{
  "num_hidden_layers": 10,
  "n_experts": 64,
  "hidden_act": "gelu",
  "router_bias": true,
  "lr_router": 0.000766,
  "norm": "layernorm",
  "norm_eps": 1e-05,
  "learning_rate": 0.00385
}
Below are experts of layer 6 (counted from 0) of a mixture-of-experts language model. Rows are named up (a neuron's input weights, with its number), down (a neuron's output weights, with its number) and show model dimensions 0-255. Each number is 50 + 10 x the weight over its row's rms, rounded and kept within 0 to 99.
Before each expert's rows: "comes before" lists some tokens at least twice as common just after its tokens as in all text; "mostly gets" lists some tokens that are sent to it at least half of the time. This comes from a sample of Wikipedia text that the model never trained on. Tokens count by the router's weight.

# expert 17
comes before: "0", "5", "4", "3", "6", "8"
mostly gets: " century", " million", " centuries", " billion", " decades"
up1:50 43 54 48 51 66 54 50 45 48 48 55 62 56 46 65 57 52 60 41 64 56 36 66 39 50 57 52 43 48 42 43 57 44 66 51 60 38 46 49 41 56 50 56 48 40 48 65 43 50 51 41 61 52 51 41 69 62 37 44 61 51 38 43 66 60 59 45 48 48 52 63 33 43 45 61 71 62 51 52 44 66 60 41 53 48 41 49 45 55 51 47 54 44 38 55 43 39 71 56 40 72 67 50 41 45 38 38 45 12 25 32 65 61 48 52 64 40 37 60 59 52 47 39 61 36 42 53 43 56 52 56 41 57 37 43 45 59 46 67 62 42 41 53 50 53 55 53 61 60 38 49 52 48 46 59 63 58 80 45 32 47 38 37 45 49 50 67 62 35 54 43 51 55 44 27 39 62 54 20 29 42 55 48 57 52 47 60 40 63 45 53 40 56 43 51 52 51 42 65 45 57 56 51 45 48 68 43 62 50 43 45 67 42 61 41 38 67 32 44 61 51 67 46 51 57 55 45 41 44 44 57 46 68 40 35 49 46 41 39 50 61 65 61 47 38 66 53 47 33 56 55 58 44 55 58
down1:61 61 38 44 49 46 56 30 41 42 40 46 60 55 42 58 51 57 57 60 47 65 51 50 55 52 44 42 29 48 48 42 41 46 48 29 53 42 55 38 38 54 38 49 68 38 60 57 47 44 32 65 57 54 38 49 52 58 43 59 50 39 71 43 78 63 55 43 43 48 44 43 46 38 41 44 71 67 41 65 64 67 56 61 52 64 25 47 48 69 48 51 34 59 43 37 59 45 67 52 50 62 59 62 56 40 49 65 67 50 41 48 55 44 53 50 52 49 57 40 58 56 39 58 73 45 48 45 41 60 26 29 35 47 56 55 56 47 47 42 68 53 58 29 46 45 44 47 72 40 49 56 50 26 52 54 59 63 51 56 49 53 47 50 55 49 43 42 40 24 39 45 51 35 49 55 48 73 44 50 40 48 42 44 58 51 63 55 28 61 50 46 50 63 52 52 37 57 47 59 51 61 40 51 55 62 48 53 50 52 56 60 37 46 27 48 46 31 37 56 47 54 38 41 56 57 55 45 45 57 37 50 52 43 63 54 46 49 60 61 51 47 64 45 44 45 61 53 69 69 52 36 28 47 39 53

# expert 33
comes before: ")", " |", "–", "\n", "″", ";"
mostly gets: "present", "DST", " ISBN", " cm", " ago", " Spouse"
up1:70 61 35 63 37 52 74 62 65 54 56 59 58 47 35 69 60 65 39 48 46 44 55 45 65 58 49 50 51 45 46 28 52 47 52 51 58 53 45 70 55 47 46 26 51 61 38 45 41 43 61 53 60 43 43 46 57 53 71 26 41 64 39 37 54 60 57 60 39 50 50 50 55 43 42 53 60 46 61 36 53 53 35 41 58 53 33 50 44 46 36 35 42 51 64 72 57 47 54 57 49 38 41 57 50 49 51 66 49 47 53 50 35 58 58 46 62 45 52 55 46 69 51 31 42 63 36 53 51 53 38 67 52 53 47 57 52 44 67 59 54 49 58 53 51 39 57 51 49 46 29 46 48 43 34 60 60 55 45 54 57 48 44 45 40 58 55 46 37 49 47 58 59 44 45 53 56 43 61 51 77 50 25 52 46 56 51 43 57 55 42 43 75 28 58 40 55 51 66 81 56 49 55 39 43 39 60 55 55 52 76 62 46 32 63 25 52 46 48 45 65 61 51 54 59 52 51 46 43 66 30 50 44 45 45 40 58 53 69 66 59 50 55 56 45 39 47 38 46 44 44 45 49 42 44 56
down1:57 56 51 66 39 53 34 58 65 49 52 41 37 44 46 44 43 61 60 65 35 37 42 53 55 56 38 40 51 62 55 68 36 31 42 54 50 48 53 55 64 34 49 51 57 51 63 51 58 42 36 56 46 31 57 50 41 62 40 44 45 64 46 50 49 55 34 49 41 38 60 50 36 42 41 57 52 66 51 43 46 48 44 52 52 60 50 42 58 27 66 44 63 52 56 63 43 36 58 52 38 60 27 45 66 56 50 40 59 64 47 58 51 28 59 48 71 53 52 62 54 49 49 47 49 46 61 38 50 50 53 43 67 44 61 58 51 41 23 58 40 43 49 65 41 53 41 47 37 55 53 48 41 57 46 58 59 22 45 41 26 44 37 44 59 54 29 53 43 53 51 54 59 67 32 47 47 54 63 41 62 58 68 56 34 41 54 65 44 53 51 56 60 46 43 55 56 53 47 40 61 61 60 60 50 55 39 66 59 63 48 59 53 67 48 62 53 55 46 59 46 37 35 58 54 64 35 56 34 55 52 65 63 44 46 45 51 46 46 38 46 56 39 50 49 31 83 68 48 47 63 57 64 38 41 45

# expert 1
comes before: " of", ",", " for", " and", " in", " ("
mostly gets: " County", " State", " member", " player", " Minister", " General"
up0:61 61 43 59 55 56 45 60 52 63 56 30 53 57 46 50 40 44 54 39 61 40 51 46 47 57 49 38 36 40 48 59 49 32 67 64 61 64 55 43 49 51 58 50 57 49 50 51 56 53 72 32 59 62 60 53 53 54 39 52 18 46 62 53 49 54 58 60 26 60 47 57 69 55 40 51 42 51 41 49 61 50 42 44 47 48 52 54 48 53 51 45 66 54 32 56 52 47 49 36 54 39 43 59 57 52 65 44 63 61 39 47 58 43 54 34 64 34 49 33 39 45 36 46 41 55 73 52 41 59 45 63 49 46 51 44 61 54 47 59 54 59 61 50 56 71 42 58 58 56 34 39 58 52 40 36 26 39 61 50 24 42 55 47 52 40 44 57 45 26 52 41 36 41 43 59 56 56 35 55 65 55 63 56 41 70 49 65 45 37 52 59 62 45 35 37 41 51 49 57 34 19 46 45 45 58 49 48 62 39 56 66 51 50 50 48 34 42 53 33 56 48 24 43 42 48 40 46 48 51 40 53 42 76 58 49 58 61 54 43 41 61 56 41 34 58 43 58 56 50 50 50 52 30 45 39
down0:46 59 63 41 54 37 66 58 51 64 61 42 49 49 67 55 49 46 40 56 50 38 51 47 55 44 53 52 36 63 68 51 25 39 52 57 49 45 45 62 37 52 48 34 56 42 31 60 53 45 57 41 47 23 40 52 29 39 57 29 82 49 42 57 73 48 54 75 36 62 33 56 52 36 50 56 52 51 39 63 48 41 63 31 66 49 47 63 38 47 42 48 42 51 55 47 43 43 69 54 63 62 56 51 59 65 54 38 66 45 50 44 30 50 52 31 64 44 40 46 53 51 42 67 44 40 41 57 42 61 57 42 53 37 32 56 47 49 59 48 58 40 51 54 55 39 62 42 57 46 46 46 59 69 48 46 50 56 61 50 47 60 37 51 43 60 48 55 34 57 44 43 61 53 57 40 49 59 52 41 57 43 48 42 54 48 43 56 48 44 53 61 31 60 55 57 51 59 38 56 56 34 51 31 42 48 53 54 66 58 32 45 56 46 41 63 48 49 28 42 52 50 29 43 47 51 38 57 46 49 44 55 48 59 43 58 34 51 26 72 34 41 49 50 55 56 62 50 47 39 46 66 26 52 51 56

# expert 20
comes before: " |", "5", "4", "3", "6", "0"
mostly gets: " Both", " Giants", " Tigers", " Lions", "cos", " both"
up1:45 56 58 66 46 42 37 50 39 42 53 37 44 50 24 65 50 59 51 49 51 41 49 55 48 58 63 55 63 62 47 32 68 43 39 33 55 57 62 51 58 40 38 37 56 54 66 40 58 32 62 51 51 55 58 53 45 49 55 65 56 42 34 39 58 80 41 53 55 47 50 48 47 65 39 48 47 44 31 36 69 38 51 43 68 40 54 52 63 43 50 52 52 40 50 39 36 55 48 59 51 48 50 28 41 44 47 52 44 52 29 51 48 47 48 56 52 31 54 50 30 47 51 70 48 50 41 47 69 36 50 53 63 62 42 45 50 59 51 55 47 60 75 32 59 58 49 46 67 72 52 42 60 42 43 40 57 63 37 49 46 54 50 38 51 37 62 41 56 57 55 54 52 42 48 50 61 44 30 56 56 52 53 55 42 63 66 58 52 68 49 53 29 43 57 47 58 51 42 42 21 41 48 31 67 40 52 51 56 55 29 58 42 51 57 71 42 58 49 45 39 55 50 57 49 30 42 40 52 42 52 51 54 43 73 34 51 66 59 48 47 53 53 70 57 43 56 37 41 44 52 48 50 57 56 68
down1:44 53 48 63 46 58 50 49 56 29 65 38 30 34 74 50 38 55 52 33 39 58 52 43 48 44 55 33 47 50 83 58 46 51 75 53 53 54 52 42 47 45 50 46 22 54 57 51 39 44 54 45 64 66 56 57 66 45 37 27 52 54 34 54 45 44 54 35 57 41 44 71 61 64 32 40 62 30 50 43 39 49 58 41 54 51 26 41 59 56 52 47 60 61 58 57 58 42 20 52 51 54 60 39 59 46 65 45 45 29 51 45 46 43 55 51 40 55 45 61 53 44 66 64 48 53 40 47 52 66 26 46 53 40 49 50 47 61 48 38 73 61 47 46 56 48 38 43 66 56 58 38 55 70 40 50 43 62 54 55 61 62 52 60 58 53 56 58 50 51 56 56 46 56 64 57 51 43 41 61 60 51 49 46 45 63 54 60 48 49 40 34 35 65 49 47 49 46 64 63 36 47 51 45 46 55 60 44 56 36 49 42 50 47 33 45 59 49 53 39 58 52 46 61 39 55 51 62 79 61 66 42 55 53 51 55 62 52 36 60 47 42 54 37 49 39 49 57 39 53 47 46 51 32 49 57